Experts of a small language model.
Training: a variant of SOAP for the experts, 499M tokens, 3804 steps.
Below are experts of layer 3 (counted from 0) of a mixture-of-experts language model. Rows are named router (the router's row for the expert), down (a neuron's output weights, with its number) and show model dimensions 0-255. Each number is 200 + 20 x the weight over its row's rms, rounded and kept within 0 to 999.
After each expert's rows: a language model's description of what the expert responds to. This comes from a sample of Wikipedia text that the model never trained on.

# expert 1
router,194,217,219,217,213,201,206,202,167,187,207,183,224,179,176,192,186,209,173,199,166,194,194,206,186,186,171,182,238,172,192,199,204,215,185,232,205,198,214,215,212,225,207,200,166,206,152,198,212,208,193,206,206,194,230,162,214,199,211,173,184,148,210,218,235,207,199,198,182,202,247,204,182,192,178,208,209,198,198,190,190,216,209,218,156,169,205,196,189,224,234,171,210,215,181,215,188,188,179,188,158,213,194,205,199,185,188,216,232,144,186,206,176,184,220,174,218,181,179,206,204,192,213,197,205,216,183,209,212,194,233,198,165,225,194,199,224,196,203,231,200,198,191,213,171,188,176,191,213,201,179,195,199,187,185,228,197,240,169,204,206,187,211,188,246,198,223,238,212,207,220,192,204,230,218,211,191,175,192,215,219,161,200,172,262,218,228,180,199,186,184,189,219,226,190,156,193,190,192,222,185,195,213,190,218,201,208,180,203,263,161,189,204,191,230,181,224,176,192,207,190,217,231,212,226,206,180,209,182,209,198,241,218,191,196,191,184,245,215,173,224,197,206,195,172,209,203,164,198,218,177,183,232,194,184,206
down0,225,187,218,214,193,181,232,193,190,211,190,189,178,161,174,177,195,211,210,230,188,221,214,173,238,194,216,207,186,188,171,210,204,230,193,211,180,185,192,207,179,226,240,181,189,209,235,206,199,193,217,193,211,189,197,207,228,194,219,213,156,206,210,195,170,202,246,209,172,193,206,236,192,194,219,222,178,234,189,139,136,218,164,195,192,227,199,212,210,183,203,207,180,191,205,187,222,191,222,230,191,213,202,225,194,221,192,212,196,200,203,191,197,203,215,219,220,245,202,197,174,200,180,170,182,188,202,193,231,201,171,175,182,210,183,234,202,214,188,187,213,173,215,203,192,218,200,191,217,200,180,177,209,194,190,163,173,208,190,169,179,220,214,175,171,231,203,189,211,222,170,191,215,178,265,210,170,206,216,216,175,200,221,177,201,216,244,197,218,189,186,158,189,249,225,222,201,214,231,202,191,215,217,205,227,215,216,197,192,205,189,219,190,180,214,189,179,210,216,229,202,193,204,193,217,184,181,210,223,196,214,229,205,233,230,221,203,205,220,175,239,197,199,235,215,217,223,205,212,197,188,210,207,238,189,195
down1,173,200,225,195,179,223,176,201,201,167,149,206,187,194,222,172,224,186,212,225,206,183,206,203,188,193,193,220,202,226,208,200,192,194,199,233,166,207,209,214,206,209,190,212,216,217,220,192,202,219,200,186,181,196,191,211,210,153,200,216,182,187,206,181,189,215,215,204,209,170,254,206,192,208,194,167,151,225,190,185,179,226,219,193,209,205,171,167,219,215,173,219,186,248,230,179,210,186,212,189,188,195,219,220,225,213,235,208,209,194,167,198,188,241,151,230,198,194,225,171,219,226,236,190,203,188,224,167,230,223,168,208,192,165,173,189,207,216,193,197,205,224,180,210,216,192,186,190,230,176,176,172,146,181,223,225,247,207,202,178,223,222,225,213,187,195,192,176,241,198,245,209,161,181,217,193,201,225,221,202,216,221,191,191,204,196,193,223,227,202,196,204,191,198,202,201,187,210,205,215,202,213,203,184,209,217,205,230,147,205,182,192,190,224,214,214,189,175,195,201,169,229,175,201,172,214,197,196,190,235,225,193,205,230,209,184,200,222,200,178,188,225,222,192,199,205,214,170,226,190,203,211,175,214,175,184
down2,208,175,208,226,223,185,189,192,231,190,184,224,222,182,215,226,208,178,211,169,170,146,180,199,194,195,207,204,184,194,196,214,198,168,206,176,183,194,203,214,185,225,191,183,202,154,205,193,195,205,204,210,220,209,203,220,210,222,154,236,161,189,229,204,199,179,210,172,224,217,206,197,201,164,186,206,234,234,187,202,209,227,231,213,186,230,202,192,216,255,199,184,183,203,162,220,221,139,214,209,171,208,223,180,191,174,192,203,189,236,190,200,202,181,191,187,212,197,171,189,210,155,235,203,215,185,186,191,226,165,206,180,173,218,211,191,190,206,212,202,196,200,201,213,202,194,218,204,220,216,202,219,156,205,221,185,201,173,196,151,235,220,209,164,205,182,217,172,220,190,208,224,242,173,176,205,213,198,226,176,205,176,215,148,218,209,186,180,157,217,191,190,225,185,171,198,184,219,214,236,218,223,201,193,206,172,184,188,204,188,182,181,196,199,215,178,211,179,191,174,219,181,186,225,191,185,214,195,174,184,219,211,191,190,234,196,179,208,209,193,190,176,195,214,196,202,183,159,221,203,176,210,220,210,181,196
down3,221,212,178,209,197,225,238,188,237,183,190,233,208,210,218,173,208,199,152,228,217,210,200,200,188,227,220,185,175,218,187,180,186,169,201,209,208,217,189,198,190,163,187,194,180,175,144,224,203,232,195,152,198,175,174,191,186,218,216,172,184,180,182,203,187,190,192,181,171,219,193,181,198,209,210,227,195,223,210,207,200,194,173,178,232,207,196,186,213,189,196,213,256,200,229,188,215,220,164,175,186,197,201,207,210,198,193,183,180,212,165,186,213,197,227,197,203,230,185,205,215,190,201,194,192,241,208,168,194,194,206,192,205,199,207,169,207,210,199,191,179,179,209,189,173,208,193,261,210,226,194,242,215,192,186,200,219,200,185,201,212,235,208,159,203,196,193,177,239,238,201,196,216,201,188,170,220,213,170,177,187,179,215,205,194,218,212,202,157,223,195,181,217,247,207,197,219,226,225,188,181,179,209,197,219,201,191,212,168,205,198,225,151,165,179,191,152,186,183,219,191,205,193,203,209,201,193,231,190,199,177,193,159,190,187,216,155,207,195,202,204,200,203,198,153,212,159,204,200,194,180,226,208,187,205,189
What it handles: Word pieces inside names and rare words (Ce-banu, Sea-man), and "of" after institution nouns like University, Institute, Society.

# expert 5
router,191,216,166,183,166,201,187,199,194,223,184,254,180,228,194,178,202,212,216,188,224,173,220,182,205,216,237,197,182,210,215,216,222,195,207,221,189,204,213,188,194,162,195,196,210,191,208,182,219,227,207,172,183,217,245,217,170,184,212,175,208,201,201,205,178,180,213,229,202,203,172,210,219,212,172,211,190,149,186,200,209,196,177,203,228,193,203,202,202,197,191,211,185,194,197,203,162,197,239,214,185,195,201,168,178,181,192,215,196,227,211,200,198,158,177,165,198,169,235,150,198,164,236,162,208,217,206,183,190,193,208,175,199,231,243,195,183,180,189,190,178,203,213,208,220,221,227,180,217,210,190,189,203,149,230,191,197,192,206,216,186,202,192,205,201,197,175,203,188,209,164,202,238,219,253,185,225,229,230,227,209,227,204,204,173,171,171,190,202,213,219,224,183,202,214,199,216,206,185,229,194,168,202,190,191,227,191,191,219,175,206,209,205,206,195,197,197,209,225,188,231,165,149,185,206,171,180,207,196,160,210,228,212,171,214,220,188,188,193,214,145,183,195,190,209,182,220,183,220,197,196,197,185,205,187,178
down0,225,213,203,203,214,180,214,192,142,192,174,174,195,205,199,217,178,187,220,198,201,194,237,212,211,192,179,204,190,181,160,223,204,179,224,214,210,214,186,177,201,197,190,235,193,193,186,223,215,201,199,166,220,178,192,209,223,166,177,169,223,196,182,157,196,188,176,179,230,226,235,170,203,197,169,220,211,187,191,232,216,178,209,188,190,221,205,207,202,201,159,161,162,215,198,189,174,232,215,203,182,193,236,188,192,195,211,215,189,159,203,213,172,207,165,185,168,187,213,175,172,213,192,184,191,188,192,241,235,189,207,213,185,226,218,192,171,174,201,194,183,218,189,198,204,216,203,186,198,156,195,224,159,194,208,162,182,203,166,187,224,212,205,180,200,195,210,219,172,190,153,190,200,232,225,186,211,197,216,202,220,213,185,207,216,217,192,191,167,231,188,173,179,181,181,191,180,217,209,221,181,194,202,227,182,180,215,224,178,160,204,212,211,215,223,208,168,209,208,226,225,197,204,228,180,207,188,204,219,183,166,213,247,222,190,197,205,188,226,184,206,212,168,224,211,186,200,182,214,179,189,215,201,245,170,220
down1,184,184,173,158,193,246,234,170,191,148,208,197,230,198,179,221,190,209,204,217,198,205,212,195,201,220,225,190,233,194,196,211,219,232,179,205,172,205,222,243,196,197,179,190,203,188,182,232,198,223,183,176,177,193,203,187,187,199,167,178,179,209,183,183,187,152,186,205,210,237,216,199,187,159,168,184,179,191,180,183,181,148,201,197,194,209,225,213,192,191,198,224,157,183,231,213,182,197,201,225,236,200,207,196,171,217,202,215,193,179,191,201,208,191,211,185,231,212,146,188,210,220,179,193,185,235,202,205,184,237,200,210,195,181,192,215,235,185,185,177,228,196,200,208,203,198,225,148,190,178,220,204,188,234,218,210,204,229,219,217,228,184,209,194,215,249,193,197,202,229,192,210,220,197,197,208,161,184,199,178,240,199,214,174,180,211,184,204,218,207,192,230,187,222,186,211,179,224,228,180,222,192,196,210,198,165,217,184,192,180,226,200,173,168,199,142,210,209,228,197,239,188,196,207,192,220,198,191,208,203,185,185,202,187,198,187,185,211,205,181,211,183,214,198,195,174,201,164,225,203,217,182,230,188,198,182
down2,214,181,157,200,170,249,200,211,195,170,197,161,196,197,201,200,185,210,193,197,179,196,206,210,225,213,193,168,217,184,173,172,192,213,216,194,214,197,191,188,208,190,217,193,190,204,186,200,178,201,177,175,218,180,191,219,178,169,209,215,186,189,183,202,208,193,210,176,178,213,196,172,183,208,203,208,190,197,168,200,255,233,161,169,166,218,180,187,260,190,209,208,206,162,206,231,154,216,188,182,178,195,206,168,198,242,198,198,188,211,200,209,218,215,206,190,190,207,199,217,204,195,169,190,231,185,195,209,209,205,162,238,221,199,188,213,229,163,234,199,162,167,147,216,182,227,166,216,196,211,180,166,193,199,184,205,165,221,185,196,202,190,191,188,158,199,160,186,180,180,177,203,185,175,199,183,194,209,183,176,195,191,173,196,197,216,217,196,215,199,195,175,184,223,174,166,200,194,203,205,210,191,207,206,194,216,201,189,158,200,202,183,175,187,189,156,221,202,231,187,214,185,190,224,205,200,199,166,203,189,213,177,204,195,228,193,188,243,196,156,215,234,212,178,179,200,196,194,209,227,190,247,180,227,192,189
down3,154,156,216,209,212,191,167,201,213,210,180,217,205,233,202,221,195,220,181,197,160,226,216,219,205,192,166,201,192,219,201,179,186,200,188,219,183,200,221,194,231,208,208,201,207,204,183,154,196,212,192,210,204,189,197,200,188,214,224,170,233,237,213,189,160,215,187,206,230,180,173,204,184,181,229,210,225,171,208,205,205,208,186,180,197,192,232,180,213,203,191,209,218,217,194,207,195,210,185,163,189,236,217,264,202,176,173,206,200,206,157,216,224,202,191,213,209,162,211,199,201,193,243,181,197,235,234,176,153,234,237,188,193,196,193,175,222,177,207,185,232,175,226,212,207,202,232,192,174,207,162,186,181,263,226,214,221,208,201,186,202,193,212,193,180,189,198,165,215,209,198,205,240,190,188,190,187,226,217,204,210,196,202,209,210,208,214,198,189,217,194,195,215,211,187,210,193,205,186,220,189,196,191,194,191,201,221,171,217,205,247,207,213,218,212,218,187,192,179,205,172,203,222,190,163,213,228,197,181,235,191,202,208,234,219,171,195,158,176,169,201,156,221,190,185,200,191,179,193,185,169,180,217,194,188,216
What it handles: Articles, copulas and conjunctions in running prose, especially "of" after numbers or quantifiers, as in housing units, of which; some of.

# expert 3
router,213,172,206,200,231,222,194,235,204,218,238,175,192,225,175,207,152,159,202,201,197,209,166,190,208,183,199,218,199,181,202,185,211,200,204,156,198,194,155,178,169,211,208,199,183,218,215,192,165,196,218,195,204,190,170,200,200,221,203,192,199,183,204,198,183,174,200,217,178,181,218,152,193,210,153,227,204,238,215,193,203,209,195,168,220,209,206,201,203,204,184,187,187,181,260,197,264,215,208,203,224,192,198,218,184,200,178,196,176,220,187,207,183,228,176,201,231,212,189,205,204,190,209,224,191,134,240,204,207,224,220,207,193,229,185,188,198,223,200,164,216,182,200,204,196,183,211,177,195,239,230,199,220,249,171,154,200,200,206,180,194,181,214,222,195,205,205,213,205,181,219,214,214,217,188,230,178,241,223,212,194,202,209,201,186,203,212,199,180,173,192,220,219,212,177,185,172,203,228,194,210,211,191,238,197,179,228,203,198,177,218,205,200,198,222,205,215,193,199,189,195,211,256,211,179,205,184,206,207,177,203,214,177,187,199,182,231,204,215,208,191,232,179,192,193,168,201,214,253,190,182,204,182,212,227,197
down0,173,164,182,190,202,161,193,207,199,203,199,190,207,185,215,236,227,195,180,185,223,180,209,232,191,211,238,198,228,208,186,200,191,166,190,202,178,216,197,162,246,221,209,207,152,227,219,191,214,196,211,201,187,194,162,206,186,179,186,226,159,207,225,198,230,195,220,206,193,183,217,205,209,202,193,213,191,210,199,201,212,223,186,177,184,174,213,166,183,217,201,176,201,206,170,174,214,212,207,206,182,208,222,186,229,222,180,163,179,200,218,188,213,237,226,189,211,197,185,227,193,198,211,171,209,196,197,209,166,217,193,203,237,210,194,195,189,190,193,204,192,199,246,227,219,172,215,223,191,191,196,196,180,195,169,187,209,188,201,170,196,210,214,234,160,192,192,193,220,161,171,229,185,182,217,241,193,210,200,199,195,231,206,198,204,161,258,224,199,232,213,174,196,175,206,201,207,186,201,202,216,207,193,201,164,226,176,213,215,206,176,181,242,194,170,184,195,191,166,197,226,186,167,207,146,199,216,197,206,161,191,209,218,208,196,218,202,184,217,192,189,186,171,190,199,191,213,184,198,162,197,240,253,196,224,222
down1,231,155,186,202,208,226,188,200,173,194,189,233,202,202,201,213,196,216,224,217,226,184,167,186,221,199,192,231,221,240,189,184,228,218,217,193,185,197,212,202,198,185,161,199,245,168,157,248,234,199,205,210,196,211,233,228,247,201,146,192,227,206,194,198,203,190,232,203,186,211,200,190,203,209,181,193,173,186,198,196,223,188,196,218,203,178,223,197,170,206,184,209,194,204,236,178,222,195,178,212,217,212,215,216,210,226,161,169,214,187,200,212,201,216,212,193,185,232,202,185,208,179,159,190,197,204,226,202,201,210,211,211,201,208,171,216,203,212,186,227,227,212,195,224,191,176,206,207,192,224,209,276,183,208,183,209,187,205,190,203,239,227,213,211,185,218,174,214,187,201,202,189,221,204,198,204,184,229,187,212,188,158,206,197,220,177,181,188,185,196,173,198,230,198,174,199,216,196,214,236,214,215,206,192,189,169,194,195,169,186,196,190,204,197,201,198,211,188,152,237,204,171,189,181,205,201,193,224,186,209,197,184,204,177,203,199,241,169,219,204,172,217,210,167,253,165,196,164,219,177,217,190,184,181,194,169
down2,206,185,217,205,240,206,182,206,189,189,174,156,178,194,223,226,155,204,193,219,215,177,223,174,242,216,198,219,210,215,226,168,210,203,192,150,217,207,205,188,174,215,204,210,207,184,204,194,182,191,185,192,198,161,197,210,172,194,172,211,241,188,181,195,194,221,203,226,205,209,184,194,195,185,162,244,202,220,236,201,198,213,223,202,234,190,216,200,206,185,190,238,225,176,184,199,213,200,187,208,164,183,245,235,189,170,206,237,222,201,194,185,168,216,190,196,205,185,199,209,189,220,221,201,174,189,182,231,203,210,191,222,183,182,231,239,184,215,191,182,189,210,196,200,187,229,187,191,221,179,212,196,210,202,200,208,210,237,201,215,157,220,204,194,213,194,210,213,172,201,168,194,224,203,213,218,204,201,212,171,237,164,224,193,214,192,167,198,233,190,195,198,221,194,161,207,170,132,160,240,204,210,206,195,206,193,214,192,218,196,210,173,181,213,177,214,195,227,224,187,196,202,209,180,208,200,210,170,232,189,231,207,183,184,182,244,195,203,169,191,216,218,226,185,203,222,221,191,195,183,197,198,186,177,203,155
down3,205,170,189,235,195,196,208,235,199,211,222,182,194,233,189,206,185,227,177,249,220,198,162,167,190,199,228,213,188,175,187,200,182,193,191,236,222,214,214,210,178,212,191,211,108,187,210,216,200,203,202,227,212,199,171,208,207,193,207,220,188,188,192,197,187,176,184,231,194,190,210,186,200,234,208,176,185,212,208,206,161,205,194,229,212,218,195,218,179,191,172,188,198,204,186,202,197,164,220,167,213,191,204,217,176,195,181,220,193,173,189,156,212,217,198,193,202,161,206,216,207,238,173,181,199,227,173,206,208,219,177,199,185,206,216,198,181,167,210,215,197,215,202,224,182,182,232,183,202,179,207,159,214,210,149,166,212,214,225,186,201,200,208,180,166,211,224,178,212,195,203,184,206,212,232,208,182,198,212,171,196,163,202,222,216,196,180,207,173,205,198,234,188,204,198,177,198,210,210,201,177,183,222,215,199,190,217,197,168,171,215,154,212,211,173,173,190,247,204,210,191,212,191,223,219,208,185,197,208,222,240,220,177,191,214,193,247,200,188,217,173,195,239,181,226,186,212,188,211,177,191,237,195,182,189,187
What it handles: Prepositions, commas and action verbs in narrative biography prose, as in teamed with, looking for, known as, signed, joined.

# expert 0
router,181,182,212,178,164,193,206,181,201,196,220,178,187,182,246,191,197,184,169,198,217,226,215,175,202,190,136,239,212,231,188,216,158,181,187,195,205,193,190,223,209,198,208,164,202,194,201,207,204,194,174,188,190,200,183,224,208,204,188,235,213,238,193,203,219,215,193,173,212,173,194,207,196,200,174,199,213,240,209,197,223,190,208,202,222,186,200,202,216,164,178,231,213,204,181,191,194,198,174,226,226,217,200,179,205,206,211,172,172,167,213,202,232,205,196,231,162,167,216,232,194,221,148,230,181,226,193,221,176,198,192,205,170,200,192,227,226,164,190,200,179,243,209,213,216,215,205,210,182,188,189,192,182,198,202,199,195,201,184,209,201,214,186,205,177,203,208,206,220,223,224,154,171,226,203,182,237,192,198,188,185,182,199,216,191,216,178,208,221,202,202,201,192,186,172,188,222,195,218,210,190,205,236,157,190,208,223,181,200,225,215,222,199,212,221,234,162,184,202,202,202,174,138,204,173,212,247,170,184,215,209,172,192,222,193,177,198,240,180,202,159,220,214,168,195,224,208,196,214,210,211,228,186,200,214,191
down0,193,202,188,243,192,203,208,249,207,173,157,174,191,225,218,204,175,193,188,174,169,195,216,194,203,230,191,195,140,196,198,204,239,188,208,183,196,212,177,185,165,201,236,214,228,203,205,196,209,230,174,159,202,179,202,192,211,168,196,175,207,187,216,222,178,192,185,199,196,216,171,209,204,194,187,200,198,195,197,264,196,181,187,179,196,208,172,195,226,220,206,187,165,216,196,199,218,203,154,158,167,204,202,227,158,228,189,181,201,231,226,178,206,193,198,187,182,215,183,215,221,190,172,193,192,183,198,198,211,214,217,177,224,221,263,179,205,205,167,190,178,205,173,193,173,202,223,198,186,213,191,221,212,191,188,203,186,193,207,195,176,192,210,201,224,188,192,191,166,211,211,234,220,193,204,181,195,217,207,258,214,195,183,198,181,231,222,203,186,193,180,197,206,201,217,196,160,205,179,186,230,219,211,224,228,184,200,244,201,219,207,178,161,190,192,199,204,224,205,172,200,211,187,190,182,190,179,181,222,199,217,167,231,238,207,205,219,185,206,177,191,201,218,207,231,188,196,230,176,173,184,204,190,198,234,204
down1,213,192,190,209,201,178,210,223,236,197,193,215,212,195,218,191,198,171,208,200,189,189,216,198,160,219,243,211,202,200,226,204,215,198,193,208,169,217,217,214,194,185,186,173,195,196,198,210,221,143,201,157,207,219,175,193,184,203,214,224,191,171,214,248,224,178,214,217,202,225,165,207,191,200,205,222,217,217,191,206,172,205,190,164,174,181,203,191,198,230,216,208,198,217,200,172,204,165,183,230,180,190,212,225,173,165,222,165,168,216,183,206,196,169,213,226,221,193,225,213,181,213,220,212,168,212,180,165,201,207,196,204,200,228,202,213,212,209,236,201,190,197,206,186,189,238,238,189,204,205,239,218,158,173,171,234,192,210,171,194,229,223,192,200,228,200,184,169,191,191,187,202,237,238,193,184,190,208,225,201,209,219,218,194,214,159,207,177,211,183,201,197,197,205,218,202,207,194,194,241,201,173,214,208,219,149,183,202,218,232,200,171,161,188,192,195,217,206,173,197,186,179,172,166,211,165,213,177,190,190,182,191,168,190,202,236,216,218,194,228,195,208,211,213,185,185,199,235,224,191,214,254,181,193,200,176
down2,183,180,183,189,195,192,211,180,187,173,187,200,165,203,210,230,155,210,207,154,212,199,202,181,215,201,210,179,208,214,187,196,191,190,199,167,212,202,249,200,191,201,189,169,246,175,182,217,181,225,206,189,220,190,223,201,188,237,193,161,203,209,200,209,168,219,209,225,204,232,204,188,210,215,213,224,204,187,164,197,187,208,209,211,204,203,207,186,185,195,198,198,216,218,197,224,206,184,197,188,211,185,181,181,194,199,183,206,167,208,172,209,218,212,186,205,195,226,197,195,167,178,239,159,182,201,191,231,201,224,209,195,140,186,207,226,185,158,182,222,206,200,209,171,175,168,235,232,210,177,244,199,233,161,192,224,166,183,204,184,167,194,192,190,227,198,204,186,181,233,189,244,204,196,177,195,190,178,188,207,191,206,196,217,195,200,179,185,174,178,197,191,167,196,172,166,238,160,205,175,163,166,209,190,208,192,189,204,177,191,201,199,233,195,183,217,172,182,186,229,201,204,236,205,200,196,226,169,208,202,239,212,194,218,195,193,214,190,205,191,198,180,265,177,206,188,207,237,196,192,192,188,180,210,178,174
down3,207,191,195,175,184,180,172,200,167,194,210,182,204,257,177,217,200,189,190,190,203,216,213,184,207,200,209,222,194,196,236,186,184,209,186,214,204,219,235,171,180,184,209,193,194,240,156,192,184,173,206,155,185,191,178,173,212,178,208,212,209,154,169,208,198,220,242,176,181,206,217,204,217,214,233,197,214,157,242,180,200,201,194,242,204,164,206,221,218,188,217,170,190,232,190,186,203,233,244,203,203,208,185,198,182,201,199,218,209,212,191,211,207,228,191,197,190,182,189,197,179,214,210,209,194,199,188,160,182,186,181,170,188,200,190,195,179,220,197,204,190,221,174,192,201,210,207,180,189,208,187,156,203,175,176,191,210,204,220,231,191,218,183,169,212,241,196,180,212,216,169,188,170,200,206,195,219,183,187,185,238,191,176,217,196,218,207,210,221,188,210,156,198,221,194,211,209,187,196,224,227,201,123,216,200,201,227,229,210,191,184,209,231,184,202,212,219,188,207,234,207,193,182,213,213,212,224,144,181,192,255,184,179,199,225,172,192,198,193,228,186,199,200,194,203,200,181,213,205,172,196,225,174,196,184,186
What it handles: Line breaks, table pipes, list dashes and == heading markers, plus infobox field names like Producers, Species, Genus, Works.

# expert 4
router,206,200,201,193,203,191,212,222,206,168,165,193,194,187,194,216,252,218,197,216,177,188,207,215,217,195,223,182,175,206,215,186,176,211,216,213,195,203,199,176,212,210,178,201,224,212,218,227,210,188,224,214,218,204,156,202,220,188,202,197,184,213,187,170,220,207,168,192,220,223,180,235,197,201,256,205,215,201,207,204,192,198,200,169,182,222,178,184,194,197,213,200,216,204,217,209,217,211,182,170,203,181,205,176,216,209,210,202,207,233,210,188,180,210,213,238,220,259,167,187,197,223,206,181,196,163,195,160,174,188,188,194,246,175,202,191,198,195,194,189,193,182,200,172,207,167,180,208,197,191,230,211,210,228,250,179,195,207,238,225,203,219,202,182,165,190,216,173,199,189,175,199,180,162,196,197,205,196,190,136,187,195,208,217,177,211,208,212,178,216,192,165,222,192,216,221,207,203,185,176,194,212,198,219,209,198,155,197,216,195,225,188,188,188,153,193,212,219,192,211,188,214,215,175,233,204,159,221,202,212,194,181,180,239,195,219,188,150,202,213,240,173,238,250,214,199,195,241,179,201,205,188,212,186,201,224
down0,181,194,218,204,181,158,233,202,225,167,223,192,202,210,217,192,212,204,202,207,219,193,209,193,230,224,180,196,224,206,170,218,199,190,176,206,206,148,212,200,194,192,193,208,189,162,212,173,221,234,238,207,196,235,227,148,178,205,209,213,199,211,193,195,228,217,209,222,194,221,198,217,207,192,216,203,219,181,204,194,193,183,196,221,191,240,208,211,195,187,220,205,201,208,203,183,199,206,238,206,219,215,194,204,195,227,215,201,215,182,214,216,169,239,203,201,180,168,171,226,238,186,187,144,181,198,160,220,190,240,229,198,191,192,216,156,184,203,169,198,219,202,147,217,179,186,209,202,182,220,201,195,176,257,210,212,232,206,195,198,218,177,225,213,186,228,222,192,190,203,231,212,188,190,192,204,190,159,204,164,199,196,208,251,200,223,181,214,243,224,192,218,217,208,219,208,189,195,205,205,178,175,174,188,192,219,205,200,183,181,220,175,183,180,174,173,228,235,168,220,252,209,179,197,201,187,210,160,192,203,200,197,173,193,192,191,217,181,231,209,183,211,205,219,193,210,196,200,214,207,225,221,203,194,219,177
down1,189,205,178,169,196,176,219,203,184,201,229,222,202,184,215,182,195,201,210,194,197,215,161,179,212,173,190,213,226,198,201,216,167,215,196,212,191,205,231,225,196,221,199,223,218,190,198,234,184,187,210,214,196,205,201,181,198,219,181,222,223,195,218,190,196,211,187,178,157,204,199,163,197,218,171,162,178,245,188,179,191,182,216,223,224,219,206,215,221,167,227,201,202,194,248,181,193,201,228,207,205,197,202,197,204,214,207,188,211,210,192,187,208,198,201,192,184,220,168,194,239,216,223,185,187,191,220,196,189,271,205,174,172,193,218,207,207,167,245,178,193,162,238,190,171,214,164,233,202,182,170,215,211,192,203,230,195,187,178,219,189,184,205,172,183,217,200,212,196,182,212,187,202,216,192,221,218,196,194,192,192,237,223,198,190,215,184,169,175,216,189,218,178,197,204,265,185,169,143,229,183,223,201,214,193,199,227,197,205,164,178,188,194,170,202,194,245,203,189,169,214,205,169,208,173,187,238,211,202,197,205,219,222,209,214,195,167,150,168,209,200,186,191,183,207,192,166,210,197,184,182,177,201,199,208,193
down2,204,229,199,220,235,175,182,183,200,194,178,185,199,193,195,217,184,186,180,189,198,213,188,177,194,199,217,204,196,231,202,182,210,186,169,192,207,169,191,204,232,203,220,167,195,213,181,136,169,187,191,222,216,205,193,221,179,201,208,225,234,198,188,227,178,238,202,169,208,198,198,162,222,190,213,202,216,161,194,174,191,167,188,162,194,205,223,187,252,172,216,184,214,192,230,242,209,187,227,215,218,200,202,155,205,235,199,215,211,208,221,209,235,184,214,195,204,210,166,215,210,197,182,190,204,174,173,219,208,193,187,228,178,195,231,189,205,184,215,197,244,176,173,188,190,227,173,186,170,185,193,239,198,204,226,152,208,204,210,217,215,170,207,172,186,190,195,198,228,198,221,184,206,201,189,177,213,182,181,189,167,196,205,177,203,193,220,181,194,220,203,206,190,213,213,213,197,165,208,193,172,224,177,199,196,187,196,195,187,219,196,170,224,204,210,225,152,202,215,210,172,203,208,179,214,211,186,202,208,200,187,254,189,204,215,186,155,210,218,170,209,200,212,178,192,197,173,167,156,178,217,165,195,245,201,206
down3,195,151,212,215,222,249,198,197,200,184,167,179,190,162,180,201,209,190,189,233,179,158,221,195,197,212,188,178,177,200,186,196,183,240,189,182,200,221,197,207,179,211,181,188,190,207,210,179,181,214,197,180,244,218,246,236,228,183,212,222,224,185,196,159,196,203,219,211,170,214,185,212,217,213,234,197,185,198,179,238,212,202,223,202,188,210,187,203,202,219,182,219,254,194,221,215,218,188,222,214,206,222,214,207,195,176,207,218,220,170,183,213,196,233,214,217,203,201,207,123,196,223,206,196,214,195,186,224,192,224,166,170,197,201,224,212,236,185,211,203,225,191,179,194,222,182,202,180,210,153,257,216,171,198,232,209,202,201,191,195,198,170,199,165,186,205,163,195,235,207,204,188,220,229,187,181,189,199,206,186,179,198,209,184,203,176,225,181,200,230,176,194,191,213,196,227,197,155,219,221,223,199,209,192,215,226,221,214,205,186,219,218,193,196,172,203,193,221,162,201,193,195,205,175,215,213,197,228,162,214,189,213,213,210,215,195,199,206,222,194,230,171,187,187,173,202,166,186,200,185,196,194,195,180,183,179
What it handles: Suffix and continuation pieces after a partial word or hyphen (th-umb, th-row, fast-), plus ordinal words like first, second, final.